From a checkpoint of a small mixture-of-experts model trained on Wikipedia.
Size: width 96, vocabulary 8192.
Training: 258M tokens, 8727 steps.
Below are experts of layer 6 (counted from 0) of a mixture-of-experts language model. Rows are named gate (a neuron's input weights, with its number), up (a neuron's input weights, with its number), down (a neuron's output weights, with its number) and show model dimensions 0-95. Each number is 200 + 20 x the weight over its row's rms, rounded and kept within 0 to 999.
Before each expert's rows: a language model's description of what the expert responds to; "mostly gets" lists some tokens that are sent to it at least half of the time. This comes from a sample of Wikipedia text that the model never trained on.

# expert 25
What it handles: Pieces inside proper names, often surnames and place names, plus first names like Alex and Matt, such as Barnsley, Rohlman, Meyrick.
mostly gets: "č", "hl", " Alex", " Kl", "š", " Matt"
gate3,213,210,233,208,229,218,199,194,219,168,229,186,224,204,211,206,174,190,221,172,187,180,203,209,212,219,208,214,202,257,226,194,204,212,183,215,220,177,233,257,213,223,200,190,187,219,181,214,178,178,214,200,205,234,216,212,224,174,181,203,178,208,174,168,234,180,198,204,214,190,235,178,185,192,214,211,200,213,211,162,212,203,200,201,193,215,209,205,200,238,210,207,218,176,160,191
up3,191,194,196,204,164,194,176,226,171,203,165,234,192,241,189,167,210,206,203,184,208,189,223,164,217,235,216,175,215,151,202,233,187,200,231,216,199,204,181,194,220,197,205,208,202,209,177,202,206,230,191,182,216,186,180,201,210,187,192,203,209,238,198,216,219,226,165,200,216,211,192,209,187,225,232,205,187,182,168,255,208,179,197,209,206,210,190,237,197,206,198,179,202,166,208,225
down3,205,218,203,227,195,186,187,202,200,225,172,222,195,232,207,192,229,163,200,157,214,196,154,212,185,199,228,189,195,181,194,220,198,218,200,214,207,213,215,200,204,225,175,204,171,232,239,221,197,209,187,211,226,205,178,202,198,189,217,206,191,234,174,225,211,171,215,202,202,195,191,215,195,199,174,160,166,190,142,218,211,183,209,170,188,239,179,221,199,198,180,222,206,202,167,207
gate4,225,200,226,209,190,218,178,195,207,208,210,235,217,174,224,193,173,231,206,187,193,194,175,198,185,223,230,215,225,185,223,205,195,241,178,184,179,210,224,221,214,214,183,205,197,210,179,222,170,141,216,227,192,205,162,229,207,224,182,183,202,200,176,216,209,211,222,167,202,210,191,201,191,223,233,243,200,193,216,227,202,245,195,183,188,212,226,199,195,215,214,202,206,164,202,212
up4,224,228,221,208,167,199,216,196,219,207,212,210,202,181,222,184,158,233,189,186,207,184,182,211,206,221,219,201,213,207,229,231,180,208,161,191,187,193,212,236,214,215,204,217,224,232,172,217,171,136,197,215,172,208,165,216,202,219,205,179,200,180,202,224,197,207,244,194,210,218,186,205,208,216,230,233,200,196,204,202,205,219,200,204,181,198,239,203,182,218,221,209,203,161,181,204
down4,220,208,178,216,227,192,227,203,224,174,201,187,207,198,196,203,204,177,180,202,216,220,147,174,222,185,204,227,216,198,214,190,200,216,186,202,204,247,181,221,251,228,196,206,211,214,225,158,192,165,219,189,208,225,200,227,200,191,184,189,223,181,201,223,210,230,206,194,232,212,166,179,210,183,203,195,211,192,191,258,175,200,199,169,182,207,173,208,209,191,206,175,214,200,194,224

# expert 13
What it handles: En dashes in year ranges, digits of years, decimal points and pipes inside tables, such as 1919–1930s, 1871–1918, −16.3.
mostly gets: "′", "–", "19", "aged", "84", "18"
gate1,220,168,201,209,164,209,171,202,201,193,190,220,212,200,208,195,188,211,173,191,191,204,237,189,192,183,164,179,189,188,192,216,180,179,196,198,192,181,203,228,165,212,186,203,223,168,187,217,208,228,228,176,216,194,171,171,226,186,184,211,190,213,167,215,200,208,230,173,236,208,189,200,213,231,237,204,216,181,195,192,223,220,190,172,178,190,218,198,218,193,233,240,245,221,201,168
up1,158,235,211,202,192,205,177,216,182,200,233,186,194,213,205,203,201,217,188,236,217,213,204,205,221,194,203,222,181,209,177,186,228,185,196,233,210,163,242,192,205,202,164,210,199,204,212,180,197,233,200,230,217,197,224,242,190,203,203,208,191,194,230,204,223,196,196,203,210,208,255,167,183,180,186,182,191,199,189,203,192,203,182,229,205,256,219,197,203,191,185,193,218,205,176,249
down1,215,198,188,171,181,172,200,203,202,179,242,172,236,184,200,208,217,164,219,206,199,202,198,214,240,199,203,164,191,227,161,234,200,200,198,235,236,202,206,194,198,232,194,217,193,209,209,220,205,201,218,201,194,200,208,205,208,203,235,182,221,208,230,175,173,230,202,213,230,207,230,188,195,214,235,220,215,186,219,179,221,205,260,170,201,192,200,189,210,188,198,213,222,199,188,232
gate2,200,214,196,212,184,182,215,221,209,195,247,194,198,217,184,212,193,174,202,214,228,207,173,215,193,173,183,196,163,197,264,232,211,182,184,181,222,202,177,191,237,232,201,188,194,193,190,211,192,187,176,166,182,223,202,197,190,218,214,208,217,177,214,192,192,194,176,221,170,258,200,219,184,230,184,198,186,220,206,192,222,232,177,176,195,200,224,193,216,237,186,179,202,187,188,191
up2,182,194,197,194,221,218,184,177,198,197,174,200,202,208,215,195,200,219,216,186,177,184,228,174,202,226,216,212,224,202,154,170,199,229,215,229,170,189,217,199,169,143,209,225,211,207,210,192,205,203,214,237,221,175,187,200,210,189,174,193,200,231,201,199,210,206,222,182,234,141,198,177,212,175,230,191,218,188,210,210,189,171,226,220,202,200,166,210,188,174,213,223,193,204,221,224
down2,217,208,201,215,209,201,205,163,190,157,209,210,186,171,224,198,196,198,195,192,177,204,180,204,185,228,184,218,191,184,165,202,194,177,180,198,199,215,168,143,180,226,223,206,207,222,190,193,207,232,176,206,236,218,175,166,205,203,206,170,188,239,212,211,220,198,216,201,201,175,164,221,221,182,225,223,238,202,222,209,221,194,211,192,234,161,182,190,191,170,197,200,202,202,227,187

# expert 45
What it handles: Initial syllables and diacritic letters in Slavic, Nordic, Indian and other non-English names, such as Go(gavale), Ro(ża), Å(dne), Hä(mäläinen).
mostly gets: " Ne", " Go", " Ro", " Lo", " Tu", " De"
gate1,194,200,181,201,209,200,158,176,192,228,189,238,200,193,225,179,157,184,226,193,194,202,213,211,194,196,167,183,164,223,197,210,181,199,209,220,203,183,247,189,210,216,217,212,234,207,182,199,175,215,183,225,208,216,224,177,181,212,221,218,235,181,224,208,225,196,204,193,195,192,194,211,193,200,224,213,151,159,202,169,208,235,191,219,156,198,214,194,197,181,173,224,218,188,200,188
up1,171,192,183,201,218,210,170,165,204,200,169,238,196,186,181,207,152,202,224,200,193,213,195,208,191,214,194,174,170,201,192,200,190,204,223,230,212,184,253,172,201,228,215,201,243,215,205,188,175,213,170,208,212,214,205,193,176,218,210,217,234,171,222,202,216,190,197,199,191,196,200,201,187,193,220,226,159,173,223,175,196,239,194,235,165,193,231,184,191,191,198,197,208,188,197,172
down1,217,189,207,200,187,231,195,166,190,208,184,223,206,217,194,195,176,221,221,189,166,188,246,204,200,197,234,214,215,202,219,159,207,153,225,196,196,203,255,180,176,210,221,180,232,230,187,190,199,196,193,180,217,203,207,211,197,182,195,176,180,185,218,232,260,188,219,185,196,205,231,219,177,198,201,222,191,199,190,186,190,213,186,214,197,220,185,243,206,199,200,222,190,188,180,178
gate2,199,208,138,184,169,201,172,181,153,190,169,194,167,184,199,207,231,188,201,200,201,156,194,211,211,220,204,190,200,217,180,195,185,172,200,199,218,179,209,221,204,195,228,165,189,210,210,215,183,191,181,202,168,179,175,221,216,219,186,201,202,186,185,186,228,197,177,194,200,154,207,219,201,191,209,189,214,170,214,222,228,198,186,170,207,182,176,191,244,168,198,195,192,199,192,163
up2,193,214,152,189,185,213,164,175,171,191,181,215,172,181,210,191,258,200,202,184,200,177,201,200,183,215,191,202,203,198,181,168,189,174,203,202,215,170,211,209,199,203,230,202,183,222,204,217,184,188,165,201,176,171,174,208,213,215,182,198,198,193,173,200,242,210,165,194,197,158,214,218,197,192,195,177,206,176,230,230,216,192,193,148,209,175,201,186,228,173,202,195,196,193,201,166
down2,227,181,202,215,192,215,180,208,214,166,174,205,232,221,224,203,222,201,203,204,220,205,189,191,195,211,224,217,195,201,176,154,236,173,206,199,199,197,214,211,156,215,199,201,177,201,202,223,225,171,212,223,196,175,167,211,173,196,208,206,180,224,192,209,218,202,227,202,220,203,188,212,190,206,214,207,226,182,219,215,219,176,218,218,205,217,232,238,165,166,204,153,168,211,161,217

# expert 46
What it handles: Final digits of years and numbers, such as 16-27, 18-72, full years like 2015, and inches in height lines.
mostly gets: " century", " 2003", " 2017", " 2000", " 2009", " 2014"
gate0,198,214,205,219,197,158,192,213,193,196,238,196,172,189,195,189,211,158,163,231,184,223,182,173,193,209,179,181,192,252,237,196,191,212,176,194,219,172,213,186,226,201,186,206,200,191,204,226,216,180,165,178,207,215,200,195,186,181,186,223,234,185,213,188,181,195,176,213,222,170,190,193,205,216,194,222,230,189,216,187,199,185,195,202,222,169,198,220,252,188,166,201,172,195,218,183
up0,203,183,188,178,193,234,216,179,216,221,153,195,228,215,198,216,188,221,237,170,217,183,194,237,193,187,225,215,199,147,154,191,207,197,219,203,188,215,183,213,189,202,219,192,199,204,195,191,179,229,235,232,192,182,202,198,205,234,220,174,172,225,201,216,232,202,219,176,182,242,214,187,191,181,210,178,176,212,190,202,210,208,196,203,182,231,193,190,170,210,225,201,218,206,183,223
down0,205,198,216,182,179,251,201,211,221,225,221,220,192,219,221,217,172,246,217,194,213,212,162,219,181,203,199,210,237,180,195,167,188,195,202,216,207,186,220,208,210,206,199,174,191,192,214,201,218,215,215,229,180,194,216,186,198,192,250,199,208,167,198,175,207,256,170,225,205,186,227,185,191,196,181,157,227,219,178,217,171,201,203,185,225,201,218,208,183,195,221,188,221,192,194,216
gate1,215,188,203,200,179,220,188,212,207,205,228,174,154,180,228,196,176,225,205,227,198,180,228,202,225,214,184,182,208,227,195,186,191,173,227,187,210,200,197,224,198,222,202,209,209,190,218,189,203,167,213,154,191,217,198,235,204,228,191,186,222,192,182,195,200,196,176,219,204,169,194,195,202,215,219,184,192,205,184,159,199,229,211,164,188,240,185,170,192,191,199,208,184,214,183,271
up1,187,212,208,201,211,174,213,193,209,198,165,220,255,211,168,207,224,174,187,165,205,213,180,203,168,184,218,206,198,185,198,210,203,223,174,201,190,189,218,179,194,192,191,184,195,199,185,214,183,240,200,254,203,184,195,170,204,174,207,211,194,211,223,205,218,207,219,182,196,239,203,200,200,187,184,208,196,187,206,231,194,168,190,231,227,166,207,236,205,222,205,187,206,196,204,131
down1,206,193,193,220,206,191,214,198,198,198,188,213,167,209,199,211,225,177,215,208,203,187,218,199,176,189,231,229,188,216,172,184,174,194,223,172,163,212,206,251,213,216,230,216,226,222,206,210,188,219,195,188,212,215,206,207,229,217,158,182,226,207,193,169,204,180,210,205,200,206,178,200,178,184,164,211,204,253,219,214,190,204,209,208,213,196,221,182,162,208,235,195,227,216,220,146

# expert 42
What it handles: Digits, abbreviations and punctuation inside tables and infoboxes, such as U in U.S., scores, football positions DF, MF, FW.
mostly gets: " U", " T", " 0", " DF", " N", " MPC"
gate1,160,175,208,181,196,202,208,185,185,216,196,196,219,249,187,203,173,162,231,250,188,180,153,204,236,198,197,182,193,199,183,189,215,222,196,234,191,243,188,177,215,190,203,201,220,203,218,190,218,211,207,225,194,177,218,243,200,186,174,180,173,185,230,206,189,200,198,203,171,199,209,218,185,203,212,159,201,189,183,177,215,220,196,207,226,187,170,202,179,182,173,213,215,212,202,194
up1,201,200,230,193,215,161,175,182,171,195,218,183,196,211,188,209,187,188,233,156,230,174,236,198,183,218,191,206,226,215,188,190,182,168,214,225,160,221,210,219,188,191,203,211,199,190,236,225,180,240,206,190,203,196,209,179,215,202,188,233,174,184,197,213,198,225,231,186,168,180,216,184,219,232,203,243,201,178,219,222,194,212,176,192,196,221,183,213,236,195,185,189,177,211,208,194
down1,159,216,191,205,188,156,158,189,210,220,170,214,199,229,183,187,192,190,184,222,201,193,219,170,205,215,197,206,207,185,198,217,213,198,196,211,190,204,236,231,194,164,213,234,206,216,218,234,213,201,213,185,218,205,213,212,218,164,246,221,203,186,207,228,228,194,216,200,219,225,210,205,176,206,209,203,216,207,203,148,187,210,198,228,167,191,211,162,220,202,192,223,175,161,211,194
gate2,224,177,192,179,183,174,181,221,200,223,199,187,164,201,229,217,193,214,169,211,194,190,170,221,201,190,215,176,215,226,214,167,193,202,210,219,164,187,224,190,207,192,234,181,242,221,234,207,167,208,189,227,235,191,159,189,209,220,224,212,199,171,187,211,174,202,154,223,206,217,202,206,173,199,207,193,196,194,194,179,188,181,198,202,201,206,163,229,179,213,176,221,198,197,210,163
up2,188,205,202,204,188,242,194,163,200,174,192,218,206,187,178,172,203,187,221,212,205,209,225,181,234,214,192,197,200,174,191,201,196,140,206,203,185,193,170,210,202,221,182,219,144,186,156,194,196,186,192,196,185,211,217,215,205,179,199,174,220,211,207,179,230,166,207,188,202,176,195,205,220,190,192,213,198,216,223,203,235,211,211,190,172,209,219,184,245,154,240,201,209,186,188,198
down2,194,211,159,185,195,186,207,219,206,204,227,165,221,161,192,242,207,229,227,193,197,223,195,181,163,223,219,210,185,215,193,189,202,214,179,195,209,219,200,201,241,165,168,199,193,230,191,206,199,213,187,223,223,213,207,166,199,174,180,209,204,203,186,161,193,176,185,245,216,163,214,195,219,189,205,171,191,201,217,211,194,205,211,188,173,185,224,207,208,186,209,166,192,152,212,211

# expert 41
What it handles: Final pieces of words, often adjective or participle suffixes like -ped, -al, -used, -able, -itive, also endings of names.
mostly gets: "style", "able", "itive", "ground", "rative", "gate"
gate3,211,192,220,229,234,180,184,172,212,236,198,164,164,178,208,203,202,203,168,184,199,210,172,224,207,206,203,191,208,188,206,171,233,224,195,205,213,180,204,223,201,196,156,198,194,182,228,243,197,227,205,201,206,188,198,200,188,197,201,187,191,180,191,183,173,194,208,238,221,227,222,163,194,181,208,223,176,205,210,169,211,225,212,208,210,194,230,247,234,228,213,212,231,208,220,187
up3,204,197,218,225,240,174,191,168,217,239,202,164,159,178,208,201,194,217,181,181,200,203,176,222,210,209,204,186,211,193,211,170,234,233,202,211,215,176,200,220,206,190,163,197,194,179,215,239,196,221,201,193,209,183,195,196,191,201,195,191,192,186,189,188,179,192,210,241,219,231,223,165,209,172,209,224,177,217,213,180,210,231,220,204,206,197,230,239,234,232,210,220,228,207,208,186
down3,213,214,176,210,168,195,205,210,232,195,175,216,211,201,167,200,206,216,195,200,216,227,197,204,222,214,211,197,198,142,193,194,157,195,201,199,228,192,184,184,208,231,220,178,197,207,219,159,229,226,165,195,170,187,188,212,220,204,191,233,194,192,151,198,227,225,192,237,166,161,194,205,217,172,206,222,215,186,206,194,228,158,201,196,195,191,210,197,188,199,174,184,187,204,201,221
gate4,189,168,196,212,205,204,198,220,220,193,221,214,185,246,185,255,204,177,192,180,217,194,207,190,214,209,210,213,158,212,232,219,212,186,212,190,211,205,183,179,244,185,218,180,210,229,178,181,160,173,173,146,222,195,195,209,206,208,211,202,209,224,207,152,205,189,188,185,209,207,180,225,201,180,203,223,197,195,216,192,213,177,227,208,195,200,222,186,218,209,205,231,171,209,170,185
up4,174,152,205,202,182,201,193,218,242,191,216,212,189,249,206,254,187,187,204,189,221,193,211,178,208,210,205,203,180,182,212,225,191,199,211,197,215,186,207,195,250,194,215,181,222,212,180,179,166,186,164,164,234,200,184,220,202,218,208,207,187,222,197,153,218,203,185,198,223,200,199,209,190,177,191,194,227,191,176,201,229,190,211,197,188,205,218,167,220,222,218,232,189,215,174,196
down4,180,195,205,196,170,207,205,163,220,199,224,195,208,176,193,182,190,220,171,214,184,224,226,190,224,213,222,200,212,190,192,214,199,239,166,221,248,198,175,213,204,201,193,199,210,208,187,175,230,190,176,228,196,199,181,223,201,182,169,196,174,220,209,201,168,206,206,207,202,197,202,194,194,178,172,169,165,241,218,199,227,180,186,148,180,210,214,210,206,155,187,168,215,212,176,189

# expert 16
What it handles: Middle or final pieces of proper names and compounds, such as Ra-ith, Hum-ph-ries, Cum-ber-land, plus compass words like South, North.
mostly gets: " South", " Sch", " Sh", " Ba", " Ch", " West"
gate0,183,205,194,209,219,169,209,208,186,202,203,190,179,192,176,201,236,216,210,226,194,175,235,194,173,200,242,204,195,218,209,189,157,178,222,214,206,246,204,222,205,174,214,232,220,198,214,171,216,180,189,166,178,182,223,194,188,223,165,168,167,210,211,173,197,207,211,172,172,170,229,170,230,224,180,205,174,183,193,186,221,222,216,194,212,193,180,186,215,193,206,212,194,213,178,206
up0,216,214,211,212,189,215,193,194,216,202,190,227,219,207,219,189,166,179,193,169,200,220,170,210,232,202,160,188,201,176,202,212,236,219,179,182,206,158,204,174,185,231,192,166,183,203,187,219,170,224,194,226,220,221,176,201,212,171,244,224,220,187,182,207,201,181,193,243,220,215,171,231,177,171,217,201,216,214,200,227,189,167,189,197,185,199,220,217,189,198,197,187,212,175,219,185
down0,194,181,184,175,197,183,231,194,193,230,204,217,231,205,199,194,182,193,195,212,201,190,199,201,208,184,191,180,185,215,198,180,210,174,199,240,208,188,231,196,223,196,229,176,229,165,167,195,194,239,196,200,183,227,185,180,224,259,232,189,217,167,216,198,177,174,155,231,194,198,178,207,186,213,257,198,216,201,219,211,178,214,186,169,199,190,180,218,197,196,218,184,196,202,183,204
gate1,181,226,210,227,223,231,174,201,206,221,174,209,195,174,221,178,190,192,161,202,186,218,231,215,240,228,228,197,183,223,224,214,182,212,184,176,206,225,249,206,209,163,179,202,176,189,172,199,201,213,245,193,203,197,189,206,210,198,186,220,209,208,175,206,205,188,211,215,206,171,226,185,197,228,220,205,183,225,205,193,176,223,195,186,198,173,170,200,228,164,205,199,237,183,203,213
up1,225,211,222,204,180,167,213,159,199,174,217,193,216,195,215,192,201,189,222,206,185,180,188,162,212,209,188,209,184,190,193,214,194,209,225,193,194,221,215,205,205,240,234,187,162,237,192,194,215,176,176,248,147,177,199,167,184,201,191,205,215,215,212,171,190,205,201,181,177,211,191,203,216,197,206,193,199,211,225,237,163,201,185,221,204,157,230,223,210,177,190,225,203,220,199,209
down1,208,200,197,186,163,211,199,201,196,233,196,200,184,177,210,164,213,148,164,189,204,167,186,221,225,195,175,189,216,191,219,198,206,169,179,181,230,178,192,176,190,241,204,189,183,195,216,173,191,196,174,254,190,206,197,208,228,188,187,180,213,204,198,188,183,218,225,190,185,226,175,182,195,177,190,198,212,173,201,211,204,192,219,196,208,218,212,203,239,185,209,229,169,254,205,196

# expert 31
What it handles: Digits, zeros and unit words in measurements and statistics, such as kg, lb, mm, percentages and infobox weight or timezone figures.
mostly gets: "000", " kg", " lb", " mm", " MPC", "′"
gate1,204,193,163,188,220,159,223,165,166,196,247,166,217,197,192,234,200,182,212,193,216,203,182,181,181,215,170,200,190,208,220,190,191,202,171,219,189,201,197,176,237,193,216,186,200,230,214,228,200,235,204,202,162,208,229,208,198,195,198,239,192,173,165,186,224,185,193,196,203,178,212,199,198,210,197,202,169,227,210,181,229,190,209,225,165,189,167,187,178,207,206,199,181,166,204,197
up1,206,217,202,196,188,247,174,196,212,162,169,227,205,224,231,190,198,193,183,214,162,193,218,238,225,214,222,195,181,177,196,202,179,192,221,186,202,187,166,211,164,217,193,173,214,193,209,200,208,143,203,223,228,165,198,176,185,212,205,204,212,221,207,213,202,175,199,194,213,190,224,220,202,217,190,189,218,198,203,242,161,212,188,192,192,194,223,170,169,202,239,201,210,214,215,213
down1,161,220,217,213,194,208,187,209,186,179,194,206,211,152,204,175,183,175,195,226,201,228,217,235,195,194,180,218,231,189,188,212,178,221,212,174,189,170,165,231,174,225,192,205,200,226,189,191,211,204,162,196,222,211,212,184,186,212,176,224,216,186,212,215,212,177,167,182,215,185,221,225,211,197,178,206,214,213,187,237,236,210,196,189,228,193,200,219,209,235,231,203,231,229,197,226
gate2,216,180,194,193,217,195,214,222,219,192,164,192,208,188,208,232,190,197,183,183,161,225,197,230,186,192,197,190,213,204,187,230,141,197,176,223,192,213,230,185,218,191,199,185,146,188,200,212,173,171,177,180,206,187,190,176,205,204,219,184,185,209,154,200,176,189,223,216,205,231,194,211,153,223,197,174,209,209,231,205,216,211,223,189,236,189,196,202,205,201,188,162,188,202,209,181
up2,202,231,200,215,183,200,179,204,179,228,212,211,186,216,198,179,210,195,176,220,230,181,214,172,214,198,205,231,180,206,202,173,238,229,221,178,195,188,176,192,194,202,212,220,277,192,217,189,233,220,217,207,188,221,224,219,187,169,183,242,230,198,246,192,224,231,202,179,185,174,200,200,213,184,204,212,192,192,178,221,200,205,201,195,187,217,223,212,189,179,201,236,206,202,188,212
down2,159,206,200,208,216,221,214,162,194,218,161,223,199,165,203,157,206,205,250,228,180,213,222,178,201,193,228,181,162,198,230,208,203,135,171,213,206,210,185,202,225,186,210,184,222,209,209,202,178,219,172,195,201,235,177,203,204,207,179,210,227,187,217,226,213,181,196,194,199,190,187,207,186,202,204,170,227,201,197,196,195,221,196,178,195,168,188,197,221,195,193,217,195,177,226,200

# expert 44
What it handles: Lone capital letters starting initials, call signs, abbreviations or names, often in tables or lists, such as KLMO, Evan M., WEEK.
mostly gets: " M", " P", " T", " S", " D", " R"
gate1,202,219,205,208,143,162,176,238,238,206,197,176,202,190,212,179,233,184,202,214,182,204,160,206,203,215,212,201,210,179,179,194,251,191,244,196,207,205,206,188,205,196,189,195,197,201,200,195,198,187,192,225,192,195,165,214,217,177,199,194,182,183,250,198,172,195,177,222,174,212,185,198,159,231,177,185,214,218,187,170,190,196,174,231,207,208,176,191,183,207,192,208,210,188,190,231
up1,194,190,198,183,262,226,230,164,159,196,207,226,188,212,188,221,169,224,200,193,221,207,250,191,195,182,194,196,193,224,230,199,150,204,155,196,188,198,197,209,195,202,212,210,193,202,200,205,192,213,200,174,204,214,233,175,187,214,200,196,230,223,161,206,227,206,224,182,223,185,211,202,231,180,217,211,187,188,217,220,197,195,218,168,204,180,235,208,218,202,212,192,180,200,210,179
down1,222,208,184,215,191,204,186,178,212,234,220,197,229,235,211,225,212,236,171,193,187,162,169,180,193,216,210,216,170,208,167,210,196,227,184,219,178,216,214,206,239,222,190,190,165,202,218,210,193,194,195,213,203,187,205,202,193,152,170,224,190,175,176,216,185,200,216,200,222,228,226,161,213,220,208,190,222,206,212,173,216,213,180,203,163,212,195,189,190,223,186,197,213,171,215,165
gate2,217,188,198,232,149,199,207,170,208,218,225,201,196,164,211,203,191,225,203,215,184,187,198,210,197,208,230,229,220,199,208,197,179,217,227,187,187,212,207,200,184,193,232,208,221,185,169,198,186,170,185,228,220,200,179,210,210,190,199,219,166,183,206,161,191,172,196,218,182,173,186,187,206,224,217,191,156,220,156,209,186,192,226,226,153,208,176,208,174,214,222,192,196,178,208,235
up2,204,181,201,224,153,195,229,153,192,218,223,187,185,181,209,195,182,217,216,211,192,209,190,193,192,210,216,221,212,180,221,192,188,186,245,171,195,213,166,165,192,208,222,196,203,181,205,211,200,178,178,248,222,193,189,209,189,217,190,204,189,200,196,192,177,169,192,215,166,201,184,187,201,221,192,182,175,214,143,204,177,174,240,221,164,205,196,196,185,204,225,175,187,186,199,228
down2,183,172,191,203,204,249,204,197,169,206,193,168,186,205,225,199,206,175,207,187,156,203,212,218,201,165,199,242,217,184,208,217,178,216,251,206,189,188,188,205,170,236,211,184,185,196,197,178,216,149,189,202,208,211,203,179,198,213,191,222,192,181,206,233,202,206,220,231,157,181,158,185,207,210,213,201,193,191,177,219,172,205,205,198,164,225,197,197,211,214,205,196,211,193,198,237